config = dict(
    num_attention_heads=10,
    optimizer='soap_variant',
    schedule='wsd',
)
Below are experts of layer 2 (counted from 0) of a mixture-of-experts language model. Rows are named router (the router's row for the expert), up (a neuron's input weights, with its number) and show model dimensions 64-127. Each number is 128 + 24 x the weight over its row's rms, rounded and kept within 0 to 255.
After each expert's rows: a language model's description of what the expert responds to. This comes from a sample of Wikipedia text that the model never trained on.

# expert 7
router [123 130 150 130 128 126 148 187 134 160 112 114 141 139 133 108 123 117 105 139 112 119 152 123 134 128 153 122 106 111 102 144  85  92  88 135 112 132 133 114 118 125 114 103 121 126 105 106 105 187 157 112 135 146 144 159 174 109 147  96 179 147  67 126]
up0 [134 122 133 134 102 112 108 121 105  83 115  95 107 103 156 156 125 138 127 131  98 154 126 127 132 144 165 136 133 107 115 142 115 184 117 113 144 110 130  78 170 132 115 123 113 175 136 152 112 131 132  94  94  76 115 107 174 166 150 155 130 129 104 129]
up1 [ 91 169 184 169 138 170 108 148 162 152 145 121 119 106  97 106 119 112 125 119  84 147 134 136 151 112 148 123  92  91 132 166 154  91 142 139 107 178 178 123 148 121 120  86 147 114 105 133 135 119 136 100 131 116 131 165 166 129 122 115 150 154 151 122]
up2 [140 124 154  91 105 127 123 162 119 160 115 149  97  87 109 159 143 140 134 149 112 132 137 138 137 131 117 143 138 114 154 142 125 145 118 119 178 133 106 109 154 151  73 150 176 151 133 125 120 135 134 109 143 138 182 117 150 107 122 167 156 111 135 111]
up3 [ 86  95 122 105  97 143 150 159 187 133 123  99 166 136 156 126 114 126 163 120 101 106 150 144 145 143 128 118 100 176 118 146 121 156 131 119 136 166 157 135 116  95 120 145 139  87  85 104 182 137 138 154 165 158 126 116 117 158 120 107 130 130 112 138]
up4 [129 137 127 126 110 139 115 154 130  88 135 126  82 150 125 110 133 101 102 133 171 140  99 113 126 188 115 142 106 119 132 100 144  86 115  97 131 154 152 150 191 114 106 120 124  97 135 134 122  96 120 116 143 172 112 126 146 111 151 123 119 133 146 136]
What it handles: Country and institution adjectives starting proper names, mostly United before States, plus National, American, World, British, and some leading digits.

# expert 12
router [133 140 125 130 116 159 143 150 125 113 118 129 116 117 130 107 116 114 121 138 101 175 130 124 107 149 103 165  95 126 137  75 134 152 142 118 173  65  73 122  72 131 105 132  98 137 116 100 116 189  98 104 104 157 149  67 175 132 111 120 149 101 138 145]
up0 [154 138  99 156 156 161  94  98 152 106 115 129 157 112 113 131 134 144  98 108 145  73 159 148 106 133 177 118 118 124 137 111 178 115  89  94 161 115 160 134 152 156 101 124 141 122 112 116 136 138 148 134 104 171 113  94 137 116 115  70  64 117 117 123]
up1 [131 145 147 148 117 116 159 108 181 119 132 144 164 107 143 140 160 129 122 132  89 153 120 163 165  93 138 145 146 152 163 126  74 159 125 124  98  87 105 159 153  98 143  96 105 131  94 137 127 152 118 119 123 113 145 122  87 121 117 152 139 127 131 141]
up2 [127 152 148 175 111 123 140 153 101 127 110 114 114 149 138 103 149 120 115 136  81 128 159 117 114 168 133 180 143 109 141 130 140 122 105 141 110 121 165 125 129 122 148 151 134 116 147 144 140 121 124 151 164 111 135 108 128  97 107 135  75 107 149 163]
up3 [100 197 148 158 134 163 137 119 146 153 123 107 137 116  91 152 144 129 124 135 126  97 124 132 143 148 109 116 128 102 132 104 141 107 150 145 126 168 189 121 157 129 141 160 123  99 125 100  58  90 137 142 109 125 160 135 149 139 127 106 151 129 115 126]
up4 [130  98 119 134  87 123 131 159 109 140  85 124 124 112 109 152 171 113 146  82 162 162  99 127 168 147 103 152 139 120 116 107 130 114 121  98 153 124 138 126 113 123  59 150 134 122 178 126 124 101 131 117 147 186 140 147 138 126 124 150 117 156 126  86]
What it handles: Verbs is/was/are, pronouns and connectives (that, which, as, also, and), especially sentence-initial However and While.

# expert 0
router [118 117 148 162 135 107 179 200 116 131 127 136 173 118 134  93 148 127 149 103 106 128 143 105  87 135 104 156 134 112 110  87 108 128 163 134 132 121  95 117 126 120 123 111 121 134 131 135 134 122 129  83 128 142 121 154 156 116 128 102 135 151 128 132]
up0 [110  96 104 128 162 141 127 162 133 148 128  86 115 116 143 159 128 123 125  85 105 157 133 137 122  82 115 127 181 138 156 114  99 143  99 123 132 122 104  93 118 162 111 130 117 132 143 138 136  68 125  87 118 129 128 151 135 107  80 128 150 159 154 131]
up1 [121 140 144 148 114 113 139 127 102 159 111 137 116 135 133 104 121 154 109 136 152 184 133 181 137 110 158 104  94 111 119 139 128 119  76 121  96 106 150 133 123 104 153 190 121 107 178 130 151 110 122 135 146 137 136 114 134 150 126 138 119 130 143 142]
up2 [133 131  98  92 136 120 128 155 157 128 105 138 162 139 121 123 128  76 124 112 143 102  91 136 139 142 158 124 104 128 144 105 146 157 124  92 153 114 116 101 139 148 140 142 130 120 164 121 107 152 137 195  80 145 117 172 125 133 125  82 143 154 160 130]
up3 [112 178 115  95 151 146 104 113 156 150 126 141 111  78 182 138 137 115 143 154 186 119 127 138 109 132 149 119 119 109 128 168 128  86 130 158 107 112 121 106 164  93  86 161 110 129 154 130 113 108 109 136 128 115  90 125 129 128 120 144 134 160 127 152]
up4 [141 108 143 140 147 153 130 141  87  91 140 160 102 135 122  71 145 128 141 141 128 106  92 131 165 120 130 124 110 116 164 157 134 109 117 117  95  95  61 113 119 110 159 154 114 109 129  97 106 164 120 121  88 128 150 111 165 136  83 103 156 154 104 123]
What it handles: Life-event words like born, died, life, death, home, years, mostly in biography sections ("was born in"), plus digits inside numbers.

# expert 8
router [100 148 143  97 117 120 152 170 128 139  83 144 120 104 126 105 104 110 116  86 118 172 159 125  95 138 112 139 104 121 138  83 122 119 139 142 149 109 127 120  88 117 101 127 139 125 106 117 120 153 101 144 128 115 148 117 136 109 115 106 119 110 114 126]
up0 [114 131 153 137 156 163 102 106 156 117 121 124 127  82 134 128 146 100 112 120 113 122 111 121 119 147 108 125 116 143 129 137 116 108 113 136 104 156 114 125 104 139 143 140 129 107 113  75 137 131 106 113 132 159 122 140 112 186  93 101 173 107 140 110]
up1 [149 173 154 122 133 127 108 122 101  85 132 135 125 111 150  90 127 147 111 146 192 135 123 135 111 141 130  74 123 138 141 121 125 137  62 138 125 163 154 135 126 122 144 137 100 119 157 120 148 167 112 147 149  89  86 126 129 168 147 134 153 114 129 172]
up2 [149 103 140 134 122 151  94 113 101 106 147 128  88 126 135 180 102 146 139 141  94 142 136 117 115 115 109 139 153 102  95 112 117 176 101 171 115 147 136 115 126 174 106  98 163 176  80  99 110 108  81 147 123 116 190  97 134  88 152 171 150 143 147 135]
up3 [163 165 131 123 124 173 133 123 154 106 121  84 113 138 109 104  94 100 170  83 104 122 109 152 104 184 115 116 123  90 137 101 141 136 134 126 157 123 112 170 140 121 168 142 133 145 141 132  96  88 107 141 128 110 121 143  65 140  99  88 129 147 197 154]
up4 [149 127 122  93 156 135 140 140 145 178 130 131 172  90 125 123 118 141 147 112 146 104 130 138 113 124 117 147 162 138 125 121 116 132 157 133 129 115 122 105 154 127 125 113 151 118 139 129  97 130 105 154 122 140 100 158 124 126 116 129 100 163 103 109]
What it handles: Prepositions such as in, at, for, on, during, under, especially sentence-initial "At" and "at" before away opponents in sports schedules.

# expert 10
router [107 168 138  91 132 142 154 169 153 173 120 136 133 128 126 118 110 117 126 105  94 143 138 133 102 146 124 138  95 118  95 103  93 122  92  80 155  85 116 120  95 123 122 114  90 142 105 132 134 141 147 101 149 158 102 130 185 126 139 119 150 107  67 116]
up0 [ 85 116 132 143 123 133 144  93 138 159 140 152 131  84  93 102 101 134  92 126 177 107 177 102 132 112 153 119  94 115 133 120 121 143 147 178 112 144  98 128 114 133 128 143 136 107 141 118 152  80 171 111 104 104  99 145 125 149 149  99 119 148 132 152]
up1 [127 127 152 137 144 130 179  93 107 128 107 159 153 108 137 157 176 118 122 159 124 109 143 174 154 158 175  88 107 159 152 152 146  91 112 112 143 104 126 136 141 152 161  99 158 141 100 117 151 134 148 126 153 132 113 108 119 111 150 141 101 137  91 158]
up2 [106 167 117  95 104 158 134 155 118 127 129 116 158 151 107 136 160 114 159  96 143  95 163 157 135 141 113 148 114 119 132 116 115 133  79 127 130 107 149 147 162 119 158 106 142 119 133 127 108 143  96 122 132 158  81 123 131  96 163  82  99 127  56 147]
up3 [148 200 139 134 108  68 179 141 130 134 141 149 131 148 132 117 114 130  87 164 142 108 154 131  92 153 109 132 107 110 133 126  65 128 166 120 102 118  89  99 117 135 104 122 155 135 123 137 146 162 110 175 112 135 141 121 138 123 133 143 128 124 151 140]
up4 [ 83 121 165  81 121 152 132 182 146 113 106 130 119 139 106  95 107 117 136 116 111 131 111  71 129 151 122 127 135 176 125 147 128 102 151 165 105 168 112  99 147 108 117 107 112 148 151 135  74 138 118 153 116  86 113 107 106 180 132 108 140 122  92 141]
What it handles: Opening pieces of split words after a space or article, like Op-posed, re-op-ened, ex-odus, Bab-yloniaca, plus blank table cells.

# expert 4
router [108 150 161  86 111 110 119 159 160 140 136 114 140 139 119 142  70 124 122  94 111 150 150 138 106 153 118 114 106 129  95  56 121 119 140 165 127 111 136 111  88 112 180 130 112 133 104 113 129 112 168  87 157 142 131  86 144 127  85 139 134 112 143 117]
up0 [130  71 174 152 105 166 172 135 157  89 116  70 159 114  85 159 125 131 101  62 157 163 114 144 157 130 109 159 136 145 168  97 129 109 139 135 144 110 115  99 120 127 136 132 118  96 101 129 116 105  96 138 143 105  97 124 127 129 140  98 150 145 111  99]
up1 [106 142 119 135 136 158 119 159 152 140 145 110 110 144 158 111 141 165 102 128 106 151 119  88 121 119 177 146 142 133 121  92 104 151  99  84 140 118 160 111 100 151  98 109 137 153  97 116 136 114 105 105 135  93 109  69 138 101  70 153 122  75 124 120]
up2 [151  84 109 109 146 170 120 123 110 147 106 119 126 121 132  50  85 121 114 116  90 163 127 121 130 105 112 171 122 149 103 122 123 143 142 136 175 129 124  74 111 159 120 121 132  89 148 147 144 106 131 131 110 130 169 106 118  91 129 147 115 140 110 150]
up3 [163 103 157 133 118 150 123  98 122 133 128 102 159 160 169 137 100 128 148 135 128 130 115 145 100 148 142  77 109 145 114 131 129 148 109 121 111 181 121  85 144 107  89 142 121 129 146  75  78 131  89 143 132 184 137 145 110 113 102  98 108 113 107 165]
up4 [140 112 112  93 120 125 131 154 107  88  92 161 145 158 105 124 129 103 155  95 139 142 113 136  88 142 113 111 120 154  81  73 117 149 150 134 114 114 119 133 143 107  87 133 157 132 109 150 153  81 177 142 133 128  77 159 119 132 145 144 100 104 114 179]
What it handles: Line breaks ending titles, list items and table rows, plus section heading markers (==, ===) and succession-box words like Preceded, Succeeded.

# expert 11
router [107 159 136 124 134 112 135 139 148 122  85 166 136 134 134 138 125 112 107 143  83 139 161 152 110 136 115 184  95 123 156 125 107  80  78 114 153 110 113 101  94 124  89  96 113 129  97 112 124 147 127 142 134 153  86 134 163 125 114 112 137 170  65 126]
up0 [140 159 125 105 142 139 148 135 110 168 118 120 162 124 168 100 106 121 133 154 139 127 118  95 107  97 122  92 132 134 145 102 152 134 163 113  94 116 159 129 151 167 120 114 108 141 124 137 151  91 171 149 122 122 105 129 156 105 154 133 101 141 109 117]
up1 [140 181  84 167 163 149 101 135 127 125 149 111 127 104 128  99 113 138 189 123 155 125 132 119 103  91 131 119 117 141 150  95 159 138 105 152 149  91 110 163 127 131  96  93  91 106  89 131 133 115 162 130 147 112 103 123  72 152 143 149 149 110 123 140]
up2 [124 141 180  70 126 125 150 160  87 157 135 162 136 139 171 140 108 149 116 153 123 119 162  93 118 137 101 126 117 160 150 140 140 126 130 124 133 177 167 111 116 112 153 143  80  94 109 112 110 142 127 113 146 142  95 124 161 117 153 110 166 109 178 150]
up3 [135 170  90 131 145 129 131 157 100 146 148 151 126 127 154 118  92 134 117 122 124 117 152  91 137 140 113  93 137 136 148 132 109 119 120 140 147 144 150 133 131 108 123 140 112 148 126 160 106 119 138 119 133 158 133 115 108 148 174 119 120 141  82 133]
up4 [169 118  85 179 160 127 105 138  96  98 107 162 175 155 148 174 139 112 126 114 130 144 124 133 156 110 149 153  84 140  83  67 125 139 127 103 160 136 134 122 160 137 113 143 112 151 112 115 147 113 121 131 182 117 130 131 114 100 127 132 166 142 123 126]
What it handles: Place-name openers like New (York, Jersey, News), San, South, West, plus leading digits and the head word in titled events like Song Contest.

# expert 3
router [130 136 104 121 155 112 159 151 130 123 121 150 138 118 130 179 154 122 150 117 114 154 117 134 139 131 115 150  95 124 121  80 119 116 107 148 168 126 117 135  98 130 162 122 106 150 141  78 122 133 166  88 151 157 142 117 132  92 137 141 132 101 131 112]
up0 [142 119  93 150 120 129 183 173 151 149 128 141 146 142 140 124 126 140 110 129 126 163 112 117 159 128 151 103 134 121 125 131  62 125  94 136 157 130 125 126 133 119 104 136 120  90  97 129 187 116 158 116 148 102  98  77 142  98  84 153 131  85 104 103]
up1 [108 135 105 108 127 115 100 151 133  95 160 130 144  74  95 114 155 105 119 144 177 133  94  90 105 143  96 165 153 127  94 136 141 148 148 147 169 138 112 123 131 124 155 144 130 115 161 156 128 117 112 112 174 143 145 178 110 109 139 132 160 130  74  92]
up2 [117 141 137 188 178 133 170 152 103 137 105 121 143  99 122  56 168  96 135 152 157 128 138 119  93 139 123 115 156 145 108 120 168 132 141  85  98 136 108  96 122 138 113 125 154 145 187 106 130 110 128 135 122  87  94 113 106 155 143 129 144 137 145 148]
up3 [107 104  95 140 167 113 126 118 135 128 103  77 125 142 163 143 148 121 112 102 145 112 130 189 165 102 154 133 140 125 142 135  81 105  82 120 145 111 169 113 121  97 118  91 118 132 101 140 125 150 137 116 127 122 132 155 112 111 142 125  95 130 113  98]
up4 [119 113 210 118 134 111 126 122 105 148 165 118 115 158 111 110 121 139 112 129 122  93 109 104 147 165 140 120 143 112 129 139 119 109 136 113 120 138 116 103 168 144 115 141  91 125 125 159 182 125  91 122 176 100 162 140 132 127 137 110 145 109 133 157]
What it handles: Separators between fields: table pipes, semicolons before birth dates or alternate names, closing parentheses, commas and slashes in tables and infoboxes.

# expert 2
router [ 95 154 139  90 129 123 149 168 151 176 123 116 137 130 123 104 122 114 134 101 100 153 150 140 101 152 115 139 105 135 105  78  98  99 106 116 176  95  91  98  80 120 122  98 118 145  98 119 134 158 128  98 147 148 120 120 167 122 124 106 142 131  79 115]
up0 [130 113 123  90 145 147 142 158 123 124 126 149 170 140 121 143 140 124 105 141 112 158 123  99 151 107 141 147 117 125 107 121 136 118 120 105 142  88 144 134 140 101 120 124  74 156 146 130 131 145 101 113 136 122 142 143 133 160  96 113 176 104 128 175]
up1 [124 180 145 138  96 105 115 165 128  86 118  97 132 111 147 146  93 106  74 111 110 166 111 104 118 185 138 115 119 164 153 158  79 169 106 143 166 177 136 106 141 114 105 139 113 173 131 175 125 125 139 126 111 143 148 114 107 138 121 121 108 130  83 117]
up2 [120 137 144  87 136 150 183 165 100  89 111 144  81 116 138 194  96 125 122 183 123 140 137 156 117 188 156 138 122 126 119 128 136 103 145 104 115 105 146 101  97 151 178 103 144 129 145 132 137 150 107  76 129 140 115 150 158 122  96 115 161 162 114 133]
up3 [141 175 188 155 127 130 125 141 111 135 129 158 116 126 123 139  58 149 130 147  80 139  99 144 110 102 159 156 140 101 127 132 140  77  61 111  72 133 101 111 158  97 138 156 114 177 122 105 118 121 111 113 116 155 130  91 130 141 101 164 113 101  98 117]
up4 [113 131 154 124 171 151 134 144 126 125 141 102  88 137 127 136 145  98 141  88 144 174 118 151 111 118 129 149 147 142 134 114 121 132 103 122 104 157 138 134  96 104 138  96 145 123 142 126 124 122 205  99 157 121  97 119 126 161 106 120 148  86 162 103]
What it handles: Word pieces inside foreign personal names (Mari-e, K-y-rychenko), sentence-final periods, blank cells in election tables, and "two".

# expert 13
router [151 159 129 117 176 124 153 116 140 122 121 105 173 109 111 131 119  95  92 147 152 107 116 112  84 150 160 115 111 158 141 162  91 119 124 144 148 102  76 146  82 122 145 118 143 135 137 107 112 129 119 144 154 142  88 104 120 136 169  84 144 149  96  76]
up0 [ 74  93 127 120 121  97 126 181 159 157 149 138 129 150 111 102 128 109 121 114 125 140 102 130 135 171 105 145 163 112 109  79 124 151 105 145  99  57 169  95 113 138 130 145 152 125 136 111 106 140 131 147 191  86 102 131 162 138 164 138 129 133 164 135]
up1 [124 138 163 174 166 121 103  69 136  86 110 125 132 150  97 116 171 153 109 110 116 125 129 111 140 116 108 134 162 156 137 148  91  83 165 140  82 135 145 138 124 132 156 113 134 100 120  79 166 156 129 172 119 123 116 121 114 129 199  97 167 104 127 128]
up2 [163 107 124 146 125  76 122 110 108 158 115 143 106 104 155 134 117  55 136 146 126 101  80 124 108  97 132 127 151 155 115 166 182 130 183 145 138 167 106 181 134 111 153 141 127  99 144 142 154 107  98 180 137 110 108 147 103 157 146 141 159 162 143  85]
up3 [131 118 104 133 136 130 131 159 103 122  99 123 138 126 100 127 128 116 126 132 144 126 125 109 124 117 149 115 146 127 110 124 120 106 126 126 177 128 116 124 124 155 109 153 148 147 172 122 131 111 183 141 164  53 133 117 132 153 156 133 135 125 129 109]
up4 [122 133 154 107 145  93 140  98  86 121 135 118 147  59 155 107 151 139 127 132 132 104 114 141 118 108 122 169 133  79 152  93 134 136 131 128 143 147 148 173 147 146 155 129 165 162 147 125  67 142 139 131 129 126  95 149 111 114 148 115 140 151 121 158]
What it handles: Periods, hyphens and field labels in infobox and taxonomy lines, such as No. 55, Species: A., Length:, and word-ending suffixes.

# expert 6
router [104 111  94  95 147 134 134 155 133 153 132 143 132 145 123 140 125 109 121 147  80 161 128 112 103 132 112 170  99 118 113  93 126 129 104 139 145 108  66 139 146 146 121 117 139 144 102 120 124 151 153 141 177 131 130  84 207 130 121 125 163 139  72 127]
up0 [143 104 153 108 151 108 118 108 123 131 142 123 138  91 166  97 135 119  93 137 149 142 142 119 135 129 132 118 156 108 167 118  96 101 132 186 145 122 129 144 137 173 123 150 108 134 155 153 138 146 150 142 116 104 120 142 117 134 106  97 135 146 115 156]
up1 [141 122 148 102 136 164 151 115  95 145 147 144 120 120 135 141 137  73  74 150 157 102 122 104 132 175 112  96 140 151 130  94 127 110 128 154 160 126 152 143 144  99 121 132 137 153  97 120 107 148  79 125 123 138 127 135 115 157 163 153 128 132 105 123]
up2 [125 119 147 146 113 131 149 120 147 125 150 137 122 131 115 149 115 127 147 181  90 158 115 122 130 126 122 143  87 169 109  85 162  91 151  99 122 132 112 104 109 124 108 149 139 108  90 138  76 123 124  90 118 141 108 144 155  96 161 121 116 131 130  98]
up3 [164 127 102 124 163 129  99 108 130 172 128  81 103 137 153 125 109  87 110 115 171 172 147 144 129 150 162 143 122 103 125 115 113 142 123 110 151 125 118 135  93 181  90 104 128 146 148 107 110 173 105 122 162  91 135 113 116 138 144  81 135 152 113  72]
up4 [ 92 151 161  61 118 160  96 107 146 190 129 130 181 129 133 109 136 107 129 156 140 166 155 100 147 117 103 140 114 107 104 115 145 132 119 140 174 154 142 122 137 122 139 153 138 155 140 101 139 145 119  97 122 127  80 108 110 102 111 129 135 122 136 141]
What it handles: The word "the" and possessives (his, her, its, their) after prepositions, and colons after infobox field names like Active:, Native name:.

# expert 14
router [121 195 109 120 129 114 143 178 124 148 123 157 123 135  98 112 120 113 120 119  95 172 173 135 145 137 110 170 105 133 127  90  96 116  70  95 142 115 124  87  93 132  94 124 129 160 112 136 159 154 142 145 117 118 110 150 169  98 165  99 125 139  92 145]
up0 [123 162 144 129 140 135 154 122 138 116  87 129 131 124 204 124  78 115 150 131  94 131 142 141 137 153 121 123 134 127 134 139  95 104 138 114 158 113 131 137 139 119 130 143 136  86 158 151 117 135 127 131 143 154 130 122 109  90 113 180 125  96  68 140]
up1 [139 151 146 140 115 120 132 111 150 112 154 116 115 141 167 107 133 149 126  97 138  89 107 151 131 137  95  91 136 123 108 141 157 154 124 152 128 136 153 149 156 105 135 117 124 123 136 125 113 135 106 103 139 138 100 125 118 177 118  76 106 158 124 138]
up2 [169 130 133 133  57 135 134 106 125 185 178 111 149 108 131 123 133  87 119 122 115 130 133 145 117 105  94  98  98 156 128 155 113  92 134 147 108 111 108 134 112 113 132  62 121 115 136  72 115 134 140 108 108 144 128 166 141 150  74 166 151 103 113 195]
up3 [174 145 147 123 103 100 111  77 175 121 147 139 126  67 156 135 135 175 188  90 129 151 142 109 139 141 140 110 125 150 115 116 119 142 158 131 101 145 161  98 171 112  89 102 147 131 171 150 160 104 150 119  97 154  90 110 136 115 129 114  97 123 152 118]
up4 [162 125 113 110 139 153  86 116 203 138  78 120 149 186 107 118 126 128 167 131 124 113 126 178 101 171 154 152 146  96  98 149  75 158 155 111 142 120 122 107 148  95  99 123 125  92 112 114 142 108 132 116 127 114 109 133 139 138 119 166 142 194  96 135]
What it handles: Bare spaces before numbers in lists and tables, hyphens in compounds (pre-filtered, non-binary), en dashes in scores (12–21), and slashes in dates.

# expert 9
router [ 73 133 163 144 109 122 141 145 135 102 141  79 136 134 123 108 151 124 149 138 121 132 146 108 108 123 144 123  61 138 133  82 146 132 107 117 136 117 152  65 123 111 114  67 133 138 114 129 120 144 133  73 165 105 113 102 132 135 117 118 122 160 100 130]
up0 [157 108 148 154 144 115 167 156 157  95 163 169  91 127 154 162 145 110 138 119 162 132  89 111 122 120 160  76 151 142 120 106 131 132 116 132 169  85 143 116 128  95 135 108 133 121 134 131 136 108 136 136 105 158 133 161  89 131 118  95 133 114 151  90]
up1 [151 172 127 149 116 148 144 118 132 128 128 104 113 147 104 111 138 117 138 179 130 111 132 125 114  94 163 118 132 131 143 109 165 125  92 152 113 107 138 103 164 103 141 151 134 103 116 115 130 135  96 117 124 146  89  88 136 102 173 140 114 132 108 109]
up2 [114 141 114 103 123 115 124 131 163 151 170 120 126 169 131 112 128 128 120 138 119 174 105  85 128 113 135 116 166 126 112 161 145 122  91 144 128 165 187 135  98 120  95 118 100 153 136 114 172 146 143 120 135 132 125 144  87  74 112 116 109 137  97 113]
up3 [130 126 152 129 117 121  90 158 159 114  84 108 190 129 118 131 102 157 125 136 101 132 104 100 130 105 134 129 120 100 132  97 138 124 128 153 134 138 126 128 135 122 116 117 106 155 125  91 167  92 175 112 123 164  86 147 146  92 160 139 129 136 140 117]
up4 [136 115  91 104 127 109 137  97 119 111 164 104 157 135 190 144 136 118 134 128 111 108 131 100 190 126 166 168 149 142 162 130 161 161  99 155  80 133 123  92 112 130  73  95 137 154 140 133 129 125  65 128 152 113 119  54 125 162 137  84 126 176 134  90]
What it handles: Digits after the first in years and coordinates, especially 9, 8, 7, 6, as in 1998, 51.9°N, 2011; also century.

# expert 5
router [109 167 124  94 125 124 145 183 129 185 131  92 137 129 125 121 159 125 148  94 120 145 143 148 107 144 115 105  80 145 112 117 118 138 105  87 170 100 126 123 100 125 118 102 106 142  94 138 135 148 131  82 147 134 123 136 154 114 134  93 138 139  84 115]
up0 [147 111 129 141 123 102  94 176 178  93 145 115 144 129 121  95 131  87 153 132  90 190 137  97 146 107 106 131 148  94 172  64 109 129 107 101 135 147 148 160 147 127 146 154  89 189 134 152 102 149  95 125 137 130 123 117 110 145 137 149 116 113 165 100]
up1 [138 169  64 114 101 163 104 131 118  82 110 135 166 110 120 154 118 122 148 105 141 152 119 164 112 133 134 118 131  95 118 134 123 114 129 110 156 114 145 147 144 134 143 111 120 142  89 117 128 160  91  83 131 119 109 109 122 138 102  92 123 112 105 146]
up2 [142 141 151 157 152 129 100 155 119 164 123 152 151 114 155 133 145 119 176 128  86 161 103 124 124 106 125 144 104 156 134 103 159  74 105 155 113 110  95 139 126 135 134  99 107 135  94 120 150 121 140 125 147 140 100 122 108 173 131 122 115  84 153 119]
up3 [105 123 159 141 118 109 118 136  76 100 108 131  94 164 108 124 133 110 135 136 118 150  74 133 122 131 116 145 144 115 155 107  99 137 151 124 156 178 145 123 118 138 123 108 140 169  81 122 136 127 126 145 159 128 114 101 145 117 123 124 112 141 114 142]
up4 [149 146 142 112 175 135 106 145 155 102 161  92  90 139 120 128 105 141 143 140 126 115 147 139 154 164 101 138 105  99  95 122 128 175 124 120 135 108 115 148 146 134 164 117 126 173 115 145 105 157 150 115 135 122 150 115 187 140 140 130 107 125 120  97]
What it handles: Generic nouns after the or a, often followed by of, such as part, end, area, version, side, region, plus mid-word pieces.

# expert 1
router [102 167 119 125 134 131 135 164 177 175 104 105 128 123 108 112 145 114 134 138 122 136 159 146  79 156 131 162  91 123 109  91 128 138 101 137 186  97 100 115 111 113 100 119 125 157  75 126 129 158 127 146 149 108 121 123 192 115 138 124 145 115  98  95]
up0 [149 147 136 126 102 121 110 170 117 120 135 115 127 137 110  69 126 112 118  92 161 143 124 144 118 124 104 157 128 159 104 147 124 157 134  97 120 172 139 139 143 114 136 142  79 105  99 108  91 107 135 150 144 112 137 117 116  77 132 142 140 126 141 139]
up1 [148 133 117  93 128 158 169 111 153 120 146 139 137 123 137 113 120 121 140 122 132  53 154 127  93 114 150 146  91 103 164 151 141 125  90 124 100  82 107 145 131 109 132 107 114 110 136 104 149 123 118 103 135 115 170  98 135 130 125  79 122  94 100 142]
up2 [114 122 125 136 111 160  61 148 143 152 148 147 153 131 155 167 163 100 117 149 133 137 124 115 134 132 156 140 156 105 133 113 121 128  86 148 123 153 136 132 121 122 138 149 129 207  90 155 115 120 168 131  92 104 109 109 166 171 113 105 147 122 121  83]
up3 [143 150 138 179 131 145 159  76 183 118 120  85 128 117 132 114 171 133 170 127 111 120 140 114 134 137 153  99 131  92 135 123 117 134 104 144 110 132  55 146 145 110 124 134 114 112 128 159 129 105 127 146 159 156 102 114 161 111  64 139 143 131  84 167]
up4 [ 99 174 100 118 126 117 114 155 181 118 178 100 129 149 158 218  71 124  71 124 152  98 138 139  85  95 168 130 147 152 119 151 146 156 118 135 127 119 119 115 107 124 103 140  98 144  76 106 180 135  82 138 103 126 124 121 131 144 161 111 140 120 128 153]
What it handles: Lone capital letters or short word starts in abbreviations, codes and names, such as U in U.S., J33-A-14, Icelandic, INT.

# expert 15
router [ 98 159 130 118 128 146 148 166 139 169 127 121 154 131 116 114  96 121 120 115 106 142 143 147 110 136 131 116 100 136 108  92 104 122  75 120 153 123 118 115  97 124 140 104 119 149 102 132 137 139 129  87 131 156 131 131 180 104 159 120 142 136  60 125]
up0 [136  90 110 129 113 122 134  97 144  81 147  85 123 121 131 132 139 101 135 158 117 154 123 161 133 154  97 126 129 131 115 128 159 164 117 127 114 107 151 148 113 155 125 139 107 146 114  93 195 103 139 138 143 126 113 119 135 162 119 131 117 139 151 142]
up1 [130 131 165 100 125 147 112 102 176 173  95 109 156 144 123 109 132 154 127 124 117 111 111 125 177 128 111  92 131 162 135 126  89 132 104 118  91 152 117 133 115 155 160 128 144 114 140 124 134 184 137 132 152 157 107 139 135 177 110 154 125 196 107  61]
up2 [127  98 131 112 119 109 102 145 163 154 126 115 158 116 111 156 122  98 122 154 149 169 134 103 188 148 120 151 123 123  84 107  72 109 119 152 151 141 114 161 135 124 109 177 141 105 157 101 112 166 101 145  88 103 122 141 161 137 141 146 139 106 126 164]
up3 [147 158 139 114 195 167 108 156 118 131 130 168 168 190 119 132 113 105 119 169 146 181 120 110 143 121 139  91  81  86 130  73 118  97 124  95  87 179 115 125 120 100 124  92  95 129 121  91 150 131 168 150 120 129 113 132 108 161 138 120 136 117 128 161]
up4 [114 127 155 134 143 182 132 110 101 133 111 123 147 127 101 103 147 153 176 128 100 155 139 180 128  68  94 138 150 117 153  92 111 121 128  98  99 109 130 137 155 111 118 100 135 151 150 108 145 130 154 147 121 133 123 111 142 107 157 172  94 141 119 106]
What it handles: Nouns for events, teams and works, such as season, round, film, game, series, Cup, and the verb play in play a role.